{
  "n_layer": 8,
  "d_model": 192,
  "n_experts": 256,
  "experts_per_token": 8,
  "d_expert": 32,
  "d_shared_expert": 0,
  "activation": "swiglu",
  "moe_layers": [0, 1, 2, 3, 4, 5, 6, 7],
  "router_score": "sigmoid",
  "normalize_top_k": false,
  "routed_scale": 0.707,
  "balance_loss": 0.000108,
  "balance_bias": true,
  "router_bias": true,
  "n_groups": 8,
  "groups_per_token": 4,
  "init_std_router": 0.0178,
  "lr_router": 0.00195,
  "vocab_size": 17973,
  "norm": "rmsnorm",
  "norm_eps": 1e-05,
  "tie_embeddings": false,
  "optimizer": "soap_variant",
  "lr": 0.00404,
  "beta1": 0.95,
  "beta2": 0.95,
  "grad_clip": 1.0,
  "batch_tokens": [32768, 65536],
  "seq_len": 2048,
  "train_tokens": 769300000,
  "steps": 16188,
  "dataset": "wikipedia_en"
}
Below are experts of layer 3 (counted from 0) of a mixture-of-experts language model. Rows are named router (the router's row for the expert), gate (a neuron's input weights, with its number), up (a neuron's input weights, with its number) and show model dimensions 0-191. Each number is 500 + 50 x the weight over its row's rms, rounded and kept within 0 to 999. Numbers have three digits each.
After each expert's rows: a language model's description of what the expert responds to. This comes from a sample of Wikipedia text that the model never trained on.

# expert 54
router:508503529475460532527578383496562461497536522499491554371454486559478512413414595566471526518404538507459537571506464485465394558576530568539510544566455515573506498458530490517462376479486426499437511487553531544476515409463514436419525587550566409491563500463623517436430511438525548415492569534488488479495475514520569535503393528514460450523508493471436496427484487490566617562564425516565448548567433610482501486482519406547565490536459503434384448490567492461469437472532557533525435455479530538488458486541476519529492473516414491503562493540506513492482543449412488473
gate5:531351439431544540523578501409633528536448526616477419517476512521488478515563500521476450504536496524530450479410473522544506526566473551501512518504497484454507342548560457516460491477576460484578444462460447470526513457470582536559572516594458524479533473512481505447495528474569530470604548496583480490506486545552495513441522577476459509488511462440452449543471587664512460495537479405503509463503556502506599532434479536561494406528567542403436456514520527407542528454487522488502490529489500512500555542532471448493485569517479445472615478569473502583563556473632487456
up5:563438488538539539618540494471583524469457481539454405618515436534418452486442527486505527472369536514544464512462488489468488457520579501559532472500468505590444485489503562457530487449493552514445460483540554531507491589577511416395429532495533579532489497395552542546598506496566466552499594536478565422480503515520575473495442512488461413534459503509476474512527458536605485555533560497419474562572578460608560584463538541459495473446533533501481498482401455529475433542560561454367543452461461503510544529443461512442479471536521573431514585555549425493476437454523437454
Markers at the start of a line: bullet hyphens in lists, table-row pipes, bullets, and See in cross-references.

# expert 46
router:440506455476519494560561524528539531467550486503481533561560472555380552549549521553454493577477531591550509520564460466501509529420511489542523546564517474540517541485539531490564491612471412473408547366501480543493509583500505501494411511632479488480457489374513367546434443483524438440485530590560394441534521506479494427478468444420514521460454527508496603483394533482517516569430442442521488476513480528567469531502454467524551476538531433517548443483480564442435571497455448571478513445497535433479500525452616462562488451528408481454612413473531469469469514557472517450
gate0:482472494523464457436518453433482499556503592539468485476447369591402523588510482454447490603506547507401522487457458500473598646594508482565522494543442542599493509458458533524479455552495526372420587454439497565480511486563481605496466488493444492449493485550563450494503448435530460585615482583557495603530501488496482493498490504451481481474497510459500442376462453448486480480519466513505468467478398517482496582489551475569495489439480408490462540583519561467539541525421528545489529572522545494482489418458520490521494478453544514567511521416512574423453580572520494417
up0:501492502512530546474388524511493577457555467527539499486435556496547525426556518519510504525422498470612462495552573514525461364507568586511483400438601475421579463471500469476466468418562531542522408449573516503557521471489469437559530511526575483561545495481490497453538519520552478495400517478561516558553515480492413466510499568543544543573462553559473511457414480544476412452524469491485437489548601594575454464540455473460579449509515471531504372531470550519506477489554464480467380518572421492510451559601444448503501481521532502415520424616478509559543494405467495582
Final pieces of English surnames and place names, such as -ley, -ford, -ton, -son, -wood, -shire, Greeley, Ipswich.

# expert 8
router:526497429481585485512452461528515507577494629477515541487557437502325490457478488560457557535501450542510463451480513459431552541479604463551429400527530522534563506516521416559467417533378482368478490484540453540453512595557536550417446482542450485462481530470533491523525495491545512485492553487528433571535471494531508515465472553467519496449462502650472630528493567520503477532543400510560516460526423541505545560521478455629503495548552509404520494535498515492567510402509448514523577463503539535464451492497542618453497486535484504453516509458504532469513462569396535394
gate1:582461450488538517474473563495586467531463499494546460504525490523501522438408573441434520490384606636488536499488577523526451514544586492495536441535476479590421529614496434541482469537565496448504414499439490482465432465582492460501542477501477489442596457493498464617493518505551584528502522512546604479527439471552458499542583498479448442493480489549542456442490602577572511466535499430443545499492520470416563620462556539511528493536568480507548468498552423486528556401471477570589492459445466419478545438453596498436503510631570516467526492554433509537528515490527530529
up1:511453463471496512465461567473536461562430521485568422488492511497547536383444528451463506506423577636521491486532506522485415499545568465467484470551421545532483544576428378600533481478508542482511419498439469476499445451521454545552586444445521476505567418489570525500537510544540550576510483520529517425584458387543441533461614519502479440433491553540543478435513514535538476427558533586421528555536506485467542536442458544478595472551528557508522421573523402429518554461523552475572523516453442394465554441477551500479478473610569461508490535510463566523574479512515541599
Backslashes, braces, underscores and command pieces inside LaTeX formulas, such as \rightarrow, \frac, _{k=0}; sometimes ordinary words like "the", "fields".

# expert 59
router:545498431465535487497425402545508482607488563575436564411506401454422466499453514533469570601488455593482474459464576492445502474518580482550487412521522477515522510542468410529485511524458522385479521471564446585469558597598581556398443509505494491472480556475513533453540459504506489500505528445506477555542484478557498560431489570496486480484427506598467627537470588525491473549593481504536556454537458535499527572579545425580561507522524462394540501509501530496553467495498471524518570415505505526478436468471560630457464495538519460440524479493560580494527501553395526410
gate1:549532560536546455531463525552435509539526496529453503395450549411403613499512478470408506552445534599479563506474522440488461452531478488481443403508488518510560581486414462518406605500532402533516554464518468532435465525461471495422441466543456544463512573448448424484421520535462527630467476427461514557546445499513532487492515513504551499565470539453480601399621519480489465567467491410528504432653508519489527485594441448498580522542530521384543443562478466500543473491524476520534543484464506538435489458532507477549553476497481554443484409540500551541518591562518569510
up1:523530530402549472509515453454460561494515511502567499511526538517573350529498589492421609481662528470490470412530425516490536518460537573528506528469548412432504418544518508485557528522378561483451527474406501504477533502528478580492453536529443509568567466584461520435465584450556470442454476476458459538521511499444537546514437574460469564361479431580549548604405491583504523486497447572464431433501468482501479462450595536404505442485613519507543529510491591528501531523489553469490476426553485525509496522499451517491496512513443492454543568446495461476582476423474509489
LaTeX symbols and commands in math formulas, such as backslashes, braces, frac, mathbf, dollar signs, plus words around formulas.

# expert 32
router:478561516505529512556570478555607551450523540588449534479528434480411573547493511482467547504470523510596548462570508467490514549442493517404466557547477485487432451505536415473495418566424528419475493456530548535433515488498542432456454530589521540469543538376500508589516544497540459514465575557535498501476439474471469549499501488343486563532476525465475617457383579528498557532426385413531551494532565532558434477499502477483521515438595498488512436451594494493529574477544558523473482418498538444471510532500496570380525557590504526493582491497539458426450551544539448445
gate2:474528565487492536488567514512505525495578493468514456409550458507478522478454414430490550515510514549587537507585529520550407519467509551321473475561452495418470423453462448539492507514455531471427405482570520474476537516540481527514518522572511440481570473474460542464500436576570404555547473552558526561471369545456426578534536488399524486619570522557527437437499517531467447583492399491461548520465470424455564517576482519469529538548615458502501428521494462533515519498525510450480476485402475429557461500458407555451527524458465508460408564574547560469461534451586508501
up2:427553579502480518555580478528545407537509523512534496459510362463499444471458422451451555457496432454623530564575513493518504500489505569381558416622483436487358432449426457503540381515452571460473502559543463471500477478468552490456536411512457469505516476424523556457532455500506417540552485514483532538440444584543479577525483561424538511519509528460519403467404471407460451518474487546530493419455549481501550543528487498471538438531505487543485478494543525428519619520439491544503471476457498456511563581473452502493485531511408503491461573474521605408510600482497495458
Middle and ending pieces of ordinary English words split into tokens, such as -rest in rearrested, -right in frightening, -ness, -ment, -ition.

# expert 9
router:541358485515451396515419515603478525508573535566539560417489566465472476584507564519370540562516439492549466500523423438460533445523458480491433543500418512533554465510465523474486531551437433502448550532465508558446526541490571523542511484447473459466519499437590489535412541482635485490539566571452497487476451519503523520471495451524552526530460458576555530395479550420538606534509465435565525482521485541487578471521542405509562561413528505505466474431542415497513559544549462550437538511487436485480438508467526478438480489494431417539586419476456417478559449632504509481
gate0:537474535517403496566488466492431491641479502569537500488529391419530565488518512491394608539498563548463504470573555485517553516543540348518496510476448475575532480515496547519502450501477534568470480519473584477443544604574628442572459530560493495475465479448401452545536525495475521471367571498495460513540535540517533526549467476469529534497574454479456596553485435443443555496536530468422447447432515449471542513522570481538546483502543577458534519591464399423475412609512440458466499484559477458466481476579481549466485543526451539459469557526482483537453462560465565421
up0:499482487543511459464495485445503515523446480502385377531447552417424384431564588529562504467595601526489473482498510577519547499477492552532488518461518447526531469480688499526499542474430508447463439487508394441532519493537411484431506487544490511477511470446517474415455523526514430492467492469558506461435442609495384595521542513455423471463507500537525532529560577525558502470622512500448555456543440473460517459461519432579535482566538496492495488602512534503624513465499524501547480461491380557505498518487445463539616494528412497519542493557519449551532475543516575443
Paragraph breaks and heading markers between sections, such as period-plus-double-newline, == heading signs and blank lines before new sections.

# expert 1
router:466477534445539511478487512520570496409590514494471580429442436419492509539476464489510466414462465506481572561448467351448533500475473504481471553494505435520466439495450546442606412515526480572469512438492520485474627450442529578454319568504527505450566515468605449438539519553523481461518509526516469561432467507492442428523517524451481406493453477466549536370512475524518495490480488449574515532467458500527448596553558499550612516522484480559429518464542604546496547451456425505487459532547534542467538396485563515511535474519446538573533446540537549435506500514423417438
gate0:569549519511492604563469631502556519408408405464485574519468475495476474463528493508541466504483490613462498491492483465438475475556453526477593449486530497546541536425469502497598488491514462514538506452500519449509438456533487563381532391536500576490554421473582551589399490556526518426438559585485528424485531516474486533507461474557480480490401586462547518490468533517506444458502433532561505486459417423442584538572546531566549480411549492515456604471586497572480579515481527518495561574460434510545522483559560543494375499556487486515512558515521601573572462448485496517
up0:428551446479563525428439473514538456464547423517527594572484532445482458514478527525530592469564600578556523563469434503648541541504495515495475481511515406523424614416513481498512455481434563496444440496486582529533483565591409489520547596525501495573437520486547526481553446492536592480464517603501546469531520494571456474440513466432531446460504475473566562524506515493495489550521531574536584447500471530523545530481582542547507511421510447456521473543385563541430479496413491543539528433447504476537488536609559552519479589580461570614453543567500440513490530448478441449
Verbs and words after he/was in biographies of athletes and academics, such as appeared, competed, graduated, played for, senior.

# expert 45
router:527483482488494520557539465535653503545543512561489541473583546507386520477553481452540409572484492444544454545516464507465469522378388518559476517507493468552499432532484498457505547590427509466462493410475581429442440547514403522413457491567529395478515526433558439423444467523547434456462562540506540460500504474424566465517449539505493481486422506583437530528467541596454584611414479504552551464470536443496467530548502385553505466509569421466512471536562519452534482467527463585461525505481424493475539539552569527448426461508482475404486430489452498452498407541535520570
gate1:436582599454551471547404445514496504468436530514587547478478573541443585563468501555547436525462529432494478490552487498487487368525506505579519549437481414517519463564524574431489469550523461493476484459561408555447501537439499458475598494480438579513533506412547495457497507520511421421474511530492443576528490509488446477471551499468537441411445536437455514469580459508486465477562403510509393479436532550582530588493449455429506512378543541555542540477429500512457453497402512537379485527617618449475555481543537524526540532465516507418494478467509405537568500506522548509
up1:535502466537497583465542517423538527535536541604500469402485506495543499514545461413504581555564482527421554410509533517478515500506554502442413492590631615517561481464426401555490491575429447459427504459601490514573534474583430554485508452469510653557374497467557490525541506530520530532470545499553452552495589541497577518563508470483528553492458461540529475456490461458476446469563456560538533463479539494502380461459426462531569528562499565473437465506485501410565508453571486551500519495464403572513464560455496487506508470542473601483493543469447514483543507538530385466
Word-final suffix pieces, mostly plural or name-final -s forms, such as s, es, ers, ins, os, in clients, Arhipovs, televisions.

# expert 3
router:566553470483532500488515576571536564522515510513435573483597524450431404476478499492458523499486449581489592453480463377480510507542540510477456463509455451517491428415424547499498518575412489553442533386518510472461596464463521475472434531498514522464565475451608507492512556545533423518466569500539436437474478490436520497538490455476467454437475482508529587449511585492459448509449491451495478466505557508433516580528515426546676498437490514405450549501461461555515562488494446448476515397549531398484457389539545518430420529442550486458586559452616488501563425554506507489
gate2:521474479542492513473486517528483491488480441467436652438551459436465523467520413333527555563521529523415494449588539538475529464541561551582428475455440463497563559550448566623605581474456445515584549490562438469491522471514486611496460505447479497570477533538513453444461463446486509497585514564498464609548537575475502531533452541427501508562578563509484525524443528453473437556531503457420471538508457382506473506427599560525510477542461471531519453459597432502453573533505456499454519480507627449526420463440531501488519536494509501472428542472561474478505532433484441526
up2:551490560558422489448516543546429464478495552571526441502497525524504518598494567489511430425508464511458568511507483462427597546481423553498519563543468624536583464478462548486514555478491470442581499523501443544532455577504450540501403534561569536545532580473428544462524493490541526458428510488491445562486436491510473398440514451490503474314458547496424480504515571415468524475462556487503469429365505520451426511491443453488564554480578554392426490453490471407536398568502546509443522529517467485482508496498407498519534499592445551418493530492438455572564469487500434541
Column headers and infobox field names in sports tables and lists, such as Rank, round, medalist, match, Team, Current, defending.

# expert 10
router:503453506463514559544436558505515468500516505521445548557522486518481496541457580536453559581461434518554471529493451522502534458498518533476577400461476457489496480377437549519446508543510484513522550478527597505497565491534515434448388613496491504467505470431529518441498456530501505512478563467489474425507476509517487510570343552505485508507456378509444582474440571459454469598443490423563493435473545543507469514513562536491552498508473466394487466496451603491466492463508424442443513431549485454479483506533420506487471588476487471405661560479582472365550523567557585380
gate1:502505491497538482488466434602533511419505439499472583475619450514434489465497480496459545566525431496523439602504490509468552529507505494448525439435513522517400508501367525459490513469450589532427597587527524428435536532539521533547457508501548554555519331422496490470466554550452508441516534538575483458474459468465470363540514475443427398491463406492487526487471494499437442514489514402573414537529452513514478387446505463573581480409465508498557501513532577525439445512505443515498443597525509542496572505437501504495532522418543430491470465461482542387537505512568538454
up1:474570494526478549540494523418547575503461486439433498489615471448498461484534483555502494472529490516504491516512511496496528517587539558396531357423462388571476553371457527557512542523512605519482655543603521447461510477558441523509498489507465398511484451492420562474503489630510497453447613532565493506475475453495477423502464517454466448438522467561539495540515547507452434486548582449509419571570479501476441452494432495529557500476513577507594581520458501506450423514517495571425435587538554479522523421548491457417501577529410420567501464527503486478479524506524509515
Number words and quantifiers like two, several, many, various, often in census demographics ("two or more races") and stat tables.

# expert 47
router:510473490448492480598431469508513541496570560516499514453478479473440453415453543501423476439517461489507467492596515476459477572500575492522437480594483444554596499477454432482500379490483458387433625491525545512395514596524470484411512465523485541485557557458508551489517522436584483466477534409501517474502448389487491509502401564482477521538453537567458562520508574547503490512589406568570555452564430507507468537482477459575567500481493600501479538440539463430424524401449489554471530472503489454450496602599429561498527526475448428504461499469497486467499405585424557453
gate1:557466554454394476624533561561442557487402539484475478527477497441561506538480481552570473502451468404450493539465545465482550535469531529536541456602505498504523525584423548510449516591492535546441483516478496517460349479487489492518484495437507574505603497526553505459444405489454458509498480439461523509448528538410509435537500525529560486547487577513573430447494424592501443502458465504513590516585432459541463324551512466491475520440459579526487435483559453455532444463530470515529433508520436438478522484586485452441594512467550478564510606463538433419499495510567473409
up1:517510471582466466510470505440572493551567525484514528504500475465491589394404529472462576510451499495555573472423441556511521580570474488506497482454392520510492458522488534444519495486550533487588473403528542503500565480528554377521401518561530491504494520521469486511558529380557473583440595556517549507454374489477494600453632514535494470458526502557459432562469571319491577396500557474498407516469536504497484534553522542475532485557430600479614506499437520469440513485468486430524547468485565537530527473438509490552447462496432560470483522489500445533456525532501479576
Byte pieces of Japanese, Chinese, Thai and Cyrillic text, usually in parenthesized original-language names after romanized titles.

# expert 34
router:471508424451546486573504442591500411516516536540561491474477456405447514552498561584497506437515562489448481469526499519490470479490491498574449507523470447520482545575549518455443411568446468475415602373503476467586543503424489438485535478535546534489538550469517514586526632520535563530611540490523454437486506554520536466571423459489427405511431513616450615509414535480513491624594494540608521491562479521521457499587544519485462447458469518425472450461484466469489487498517439506474570489595556463480514533379494519505508476464483493467536564542460623457442470501534539513
gate0:492520566540536465411396508582480509521522511455530546488490573563540473477507506522531590516544512486403521487516495367445509536562464565491502576583509494524523536517446479490462501528486480545439538532474479485537486493526549471536483407526457518539613542448527497600547551483499370437550513519521388506464495536505454538536497584517469408486577395504498569499583474435504484500600460520542457539475588498477471511502469487585484562454520611561489522544486492484491404478486510483401457575524550454501484404480590493613529413502457444520514560496480579555358405411459516456
up0:562376485611501481576572465500492529509394580497527520476427465493516557526451479468534504566445498480495492576526472531466516532442541578543499470500531510562515533494530437620502546480560553390558473476481387504558403441417477457461508527508496402527490533530414574523502526449536535465377551420449475462465567467528509458464450508474575486489493493536454501589487548418537468470507482541462527430548501532451507419562488503446341514417505498586444500459400520467576422437488389575469548520536487485492557532491486518455490524593482524557510532471476445606530569469535513498
Conjunctions joining words or clauses, chiefly "and", also or, but, &, then, vs, et, etc.

# expert 31
router:496528573537512566483428526514579486490551530525458593437425501489484458430446531470463519461466491559488576462495481504407554548539519474438509529560531508535477585524516514418425519529482448482511584461451489441453552471480531466486409449566572509450498441469501415549509550454569416456546535551460490423504460429385485455512399534545476498582534467508450578477464536441482560501532328494535466476539421540504409488507594444543611483531434513516333456419542424487553529494507432509548540445560438509458526467539483519464473549483547526431537585485536505519576426456465527503
gate0:447468482497475509611466574507480404558630556514443494495554495469471499577500513533460501468501545556390678442577457474495529536486484526558438496493483443544496527470365474469510401475513403644515488431480506439550538532502457570494544518505549583502433547447512505567531520488548518576494537469514495577493528518498485499516521509525496463458529628516493546380560477505516535480476482488443464486475531499559565533445436464541553532527556563480450411443378479583557634493554496509599539520453494534508492468525506558460471535505461498547490489428450461542445458504450601493
up0:448527462598555513551565529441352501537550538581498458562472497410492573467531445519545497487539523550491470514476534486454483393481522492506469412537382469413547542489511462544532490498433526516523512524538562485480500488490520469562536489524536502527533516502403420539518452577541475580443499510500488444552465533518461552428509512475513491536433537561322469536523495511551466534431547485407456393471500510434483529503461585603605592523508640528561507535455517499514560506532576566506476403541626484465522573477470525537430477541485525471499429598395540504501513469508465539
En dashes and digits in sports tables and results, like season spans 2005–06 and set scores 6–4, plus pipes.

# expert 16
router:509482506429557481486539565555546483554514512575503521418553515484455458558442577563452465591459461490520483566503451481474524570524561506493428513539500435487445475496446520497534375498440456502533500501462521514387607541525445522392469551544441560467628547438510554528473417476546494487513496492535478531448442430452528511518509497500476543454510572512483582581545622534600462463493513412524492434512516479527443572517522421504497402374557406423510500513566523487526498425602410517431542393486546483476466486540514562533541575550535440408552511525456466495542508477457604512
gate0:502528501503456468520595545471483441500472474455547551485428433524476451482429541505533517577391501479530478520617541545497470495542389463537462507537483330451507459534473536517434482464588512501454437535501534462504430551455517523413550489469490421502486508517581560435506598424538507555524522391456474510499554518635444466547449607501514503480463562474493526457398613496498513535413540504565500558619490495499547489469505486534429565440441436422524481544507460513508466465525512507475472377554521480506410450490491526559428498447440475463576511526647458545536455487547495474
up0:496502536513534437510580576508443462478387503535585583571485559541476500515505496564570548518542450535489515496517474446521480566499470501451500500629475453452519440576457454543437544485549464506470444538465506528502539513486487588487571494436436453531571481512497515558575482441497548553564470446442427482519538468571563418550430498438508527560495495530553562565486507428442452528432627500542458578526444496606498480492482495504419537410528419449563490521610474474517467485413565501416521422557546413534410461459427572502375534507511487427551543561484495601522507502603500540
Abstract nouns right after the/a, usually followed by "of": number, population, size, total, average, capacity, income.

# expert 61
router:458519443495490584463469468533509469544512525563465563496544488476392558513423493554485482414486411520542537503546485492479500530515498540549424579544397477520493535509535458456500444537373476400466466446502497555530515494488530458484521488526509510463560524398602515510574481488528451503552603499481418522478416514444559579480521511377516451565515575537459534347482439561451538435469395589576549526490555491535447522506497508534495522420500487485429471402575565560568482481462584566490521392542492507470505610535455512538559501523568442555524506400491535515473527599472533433
gate1:533436525595467481390570491607587535603460513445505451488523546499385517475485605524460474559469436528535496483552534476558409479443561499504481560510495492597445460577543472474516440495545470493469414469570450499443553549508596585533479457466517547555455494518547606521572442523493525483482587516496481430484422580507425504510502499520558444507532497594415384532546471440477464532509487466535481495496562479507557525529518473384647525523531459561502489500527491428513529506491459532526488456521499521511462519504399461554537505546431499580521612440634478476541517527459589458
up1:482477475499495490622450510452479475388581474565476519474467394478537451582590408479453450479516571481494508506436469526360535535558492516482605543520551542457514578422551538487503532479533525549475502545455552484519511542487415396437548459564471461491485576546531432529493499529546444546559464478561532538559530495484521515550549560488467506449497416472595572513453524493575609487558531583504535454426437590536526531502503563535417503515452522444418450526462462529522533463513493524450531605430477506447614480493577510416511456485534501481534485550511511434471472382580431606
Verb and adjective stems split mid-word, like rem, acqu, dis|ill|usioned, imm|ens|ely, in plot summaries and quoted speech.

# expert 39
router:598512485423513469505526534579540510501535539529461519469517563520432490433567468401386385544497437569519504492481420407487412566420539473451496484480518468519474511414482555460445533602407481537475550471453540541482546462461488484387440447545565423456589398393518435525485498521567396475509526465524500467539483500380529534525468483482499435518526618592550550442421565437509496582446455505533482496525476477495548490526535433509592438546514491476468532427501551557608508503475507500464565497525499397467530450476593541511510428511475419489573542532561509510496506446473536493
gate0:599601555543611472530563420498496502552488501556553517475492396449449446472418625443465452468449474526496514501495464436426433503496614450489430466556515580474506481487486407444535480484479557519450539520460439539547510514473451457493397478526538371499420451509506516540479542517540417547523457417508538502497506457462502431411495414513470482505523482444458414495445585524479431453493437638559503438607444509521422466474548536429483494560508544450515490506531486570479572450476523466541508564459480446491432592508471460441508493569483454569447531438564486470523604473525431462
up0:590548534493509461443580473457443552556544487514443458450532472478484455530454445459471461494568446479540587565532449437537466445471586368445531442518498419458480439404438442480511418489383488616477541468436420517482521531516533516458454549551544416471565517504527534541489558558486500494483410419538500588516533480441523502429494426510497489499502591438525464427449555520452515525538508503569441460552534439528401409522561523503516489571558488562396597507537552578544537475526489442440521523436603486518489477509367528555484536535576497446537514445560469530487492572525558450
Parts of sports club and team names and place names in fixtures, such as United, Athletic, Rovers, Racing, Accrington, Chevrolet.

# expert 17
router:585498419440568497483559496550519522500549598538523541429520544536400506487492483508394486502481418567647512435515441366497441588520609426484509468481455516495574486489437497535558495540371519489469501475506504602424581479440542469444437536580516431453558449494505427450453549492570438527520498556533422420513469419414596485486430475464531416474515607566558567469453514407483551536518466494534451458456502480551443479583539459485573474538494483463487539467519567530591542464464457481475514480557518431455508450440528474547498432481510449513512572548525465521481477515495533470
gate2:508582539417563459501440534504439510535520513608519530419500481503521489588552464455407485499518528504617567522477458497591536512507437445497543460409469550439561494514519472538492425442361583450468393466547460519428485581451543477531451531558548483550448476519573511467444540482600561471539425571476515512582496505489599553425437504468488443465522499539497600415496417495383480474515519553554482575471520480535465550471467487473443482521558481543526557518518509445445590531471467491461562434374503483434468508515393501493584527460499478529501500560395536461430502525452466567
up2:480531536433491501468494434480561452482521578536485429610583483448491417540471569373445553500500492549481432542421609476517555456503474489417500563487500525495472507442531532528516501504513460469623525513522526514416590495486453500439434567508501557532470535498429484455462450453433554458596475464466556517436578473509491478515488510396455488442521425488549512585478440517440473490507472545573537436521413436504432459573451501574453532546601499552585459491534537419488515452591552447497478476425513466473484643413401523462491515548474550493579497588487563523583508527550447563
Place names, mostly American cities and states, often inside sports team names or tables, such as Atlanta, Detroit, New York, Chicago.

# expert 53
router:468517507533476470558474494568554511515524552514372562448528545537483540448405474437388479551488471592570566495535492401492525490569531471513433462540537463509525482464416501486514466575397490546492492532503580524457509483478463437474372545604512526448615401421560452553487552414557452499575517454562489447537452496421560499474486478483536442482481575525517575431463454436527421519491479426556450439475518501433420521528576472551645426528443491451421521489445453479495510449454451482432568476521479437470566444507532527515459430534510513513494548451566445536485485573583529464
gate0:556518459542525474480511469438503433498541469506395456534561492438487395478484440458428566540450541527433449434526495518460446544470647549528507503575516488519560437497455450547524511620518448576537591532475464515565556575420429407541545503568503515435464534550499566529462384550562471499569546526485526453484475532485504498507486549515478430523384565504384488503522485579466560524631484482432462512462514554474401533492573497529526549440428393474556401542488491516568532436532490507448525496496486509440597456474575464459532475495535510501517556385511482466484550451498540422
up0:509504425465503364517545468465493435516499495489467478519538546555500490500535412439476575527458543544472537396557397516459522513550547519521480443495479474492553461514448458483583519563467582587613444528540433569550552541469447340509409411548530534443471495536533586488523421529520491544599539493408571472536522523553548499505495521617515499474463477593509538498499502563494573460510436473472468500417438551468534520550511558478558526450446471472525533495403378545463542538514492526489477520468481528475505477553489483563450462368481436470427604450577470512461555415454560466
Cell entries in sports results tables after a pipe, such as Win, Loss, MF, FW, DF, stadium names.

# expert 40
router:531531406547431512504558516498566566466519500550543535542504490503435479562489535533451470485500465497595429546503541409472471569423490493476512499507456453541411521508578470566491488491449484398472497469485474457402537525487520583396477488555530466465576524491484480560429530424542475454584512433431439413408458519495448532505492418463473529539481530513454498479508471468497572526510508543573602387539506593456484498497527482575493525473564504483512406482471539469526529556568495542415604462554507393465541475413464483586525575603424480569651510531534475437418442531453565423
gate0:541535399476531537454459541473431577476564539512521453579473506549438439466572581519517467530473501560482461373595360456584539492481512447480520520533454549562371502490546517531527470583576445491489622467503505500486472523519569492571527541463486515499526470512523509466460489486655512479511541500524464527558479460491471483488444515499527481526537473467580554487476621505540505525528556442507495508471464543554531468369524458427376540528512496527456499485466439561368528527568553552531501489532460451449540486475501535517498575557423440469580543522509597441418501436545539372
up0:495510517469467556540567464523539512540523429517512500474537470455506564484502453519548504473458476483477542580467679525491495526576565529499582540486534506450563507370502436470540506465463415488457509484434572514472542452485383437391528424508508549543503519443577418504587535499432506538436451584423457482435488552550534459525514461586476524489462572525450544395565442412458501535516465485516514488559530509467561538544480518585621502462603526432463469403467530557476534490443472540499546594462510530489468548530460456465532429562471557629490443508462554523585505570469454568
Inner pieces of longer proper names and words, often before -ian/-ia endings: Appal-ach-ian, Smith-son-ian, Jer-em-iah, Azerbaijan.

# expert 44
router:492480421432483475518507457524555469476561522552471531528538565548461507453564505480436497495478493601647421438473527367504459580366526480456523503528495591510504534542488456582513563523502451386451516362501444574455546601496497513416431543610476439460502499427428467497461453456545470466437523576583415465547465478503538452503499516359491482462475563500533577499478538452473550570439482511509502510528446538576465541537533497496491465517540428486512400475456559458468468498514445521496516432528488434455513527423592496456515473477378489518507507496542435492475421548455524441
gate0:484491514589523560491506534624532445556518443517431505501463482489513440469572441519508514515500388439486462503417509529479381584510476515555449533560733606522484547464530445561570432483536448470504536461539542497517498509504508570471441407567549588488500489551438511559479456520522544479543479514592492511457473511530528464526490547510500475516456463456510476500523439462573491473440605554619466513503487639551436573531469423451387543501534421474543496516419534489498398524514492579438539499460461570465454473516524526544467501566477523513528462517491455450538485596521526551
up0:535537476416565455460509388564594547479479534564587444454517565500603537556411554460423530474429639505606533491572463484548580529488477406447526456468411449535523488522457400400441571468433558469538493519438499454456484487508456469535444551419493519469540607537501444471517569467419488517495501516471469539435533553510470605430506496482479455533507472469412528529509546575436469485535470498440415495498487436453561508476524513527503495522469506509461529477592411510541584427511501421608470479534559524531549460529482513422502488359481505471485502545502502460499532477412545553
Final pieces of place names and surnames, like -ville, -ford, -ton, -ings in Hastings, and surnames Smith, Jones, often in sports tables.

# expert 25
router:565455408538515555510579483539534494611523465503534490425476456549516575568513599496445477512445519496540551524449507427498562522545522583529510484476492403492478519513474486539478428545297487477535517487582477531515479563315395500498420504564461596456554535422597461450439464494570488479516494464456491406429460474487483486431450505578426446523465566505546475482477517547560531480474449477524528517468469561607502606510554515472481444501493513491521488484523488383519476526511437517473482380507449479483421508539430540534510527439479444480556371526479488474547508496503486479
gate3:503548485522504435486566442508497467428551540482614516445477541436528523506545423514471630549520495477425540571491490455534492525445484498491525541566507467529447478450475526564475457499534487490411494543545452496567478595491488381570559549581497556414505518546438500429399453403535514514489498477550580565465467525382613431449506553404535557488472553576549500543501539518504501420451553457620462456509446514568535509539566479576483477507521511504514539602529546449400504498444500448494523507466501456452506505534380473502498524507429395564511576501552482453457561476644511532
up3:485482448476466462516534476518500547399443529384501495497415546610473497542473550561547512595502460564579446502461491533503456428537513435469385489552553452484574518373466461512401541523544464563377501439429594500527538516564456560576530462476590532474553528491499501571451469604431466440466543444546482479543487582464474425500490399496533529503503551598571545535446485494479558484520549607500489437479467531447582474472442521538572518533521606522437455488501552483485491556486479538496478546519472535447565573563578500371467535466521450433473502464464484572474506482493506578
Common nouns for works and organizations right after the or a, such as film, book, firm, channel, series, town, committee.

# expert 4
router:561344460443498475534469516540578517453546502526495524502525450519437398488452509543456505468458513580490478519457530501517492486528508500553463413517468477544542491518496463574510545443423436422466519453578476526431558445429513537536475631594465599485516432482491496474485467564476513519438525558484416481569471333448479514462430443523446556532422443508486539458496503531537546486495457599504501457492519556517556566589520454504497518442540507499501493549536407484472436425540427594447501519568393510481518591561533537447503411533490470419583631465534460461432546577472533519
gate5:545423403556431485542425476470542449585437466510535558519405505431512489518474585486488510471380422540540469537476521460493461505522529563479552543440498522505513510499560535589500510467455443451469562448466521582493483508487500487569515590462540440464521589478510464500512506537430589486473539374500468472518502428459522423442556457465616488501508412494474507498474534466456502554519572472456505516522503537556559476604386421496591406528577484483543415430535434475412497487532493485380524500512495494514438593492424494585488464412517529492491494486426469319560478493516488455
up5:513440492546492523446562514484526534479488529529561524451554432520466460493485547507494523523565466415450521472468523545504636470486460482479535479493542463520477426512517508419487491508560616589545597429568420417438565500605516480424453509478499592530464385578546456542460475472531388581515516441484601565498475591512503516452474587495509571528509465505508528472446541513540378527520512499579502424545469375486505498547491489408529534491419496522534541534468535461542445456464451503566474594523525456503538454481609470430483463588575400466518503488514512591518410484421464430
The word "in" and other place/time prepositions (within, during, throughout, at), plus prefixes pre-, anti-, as in "airports in Ohio".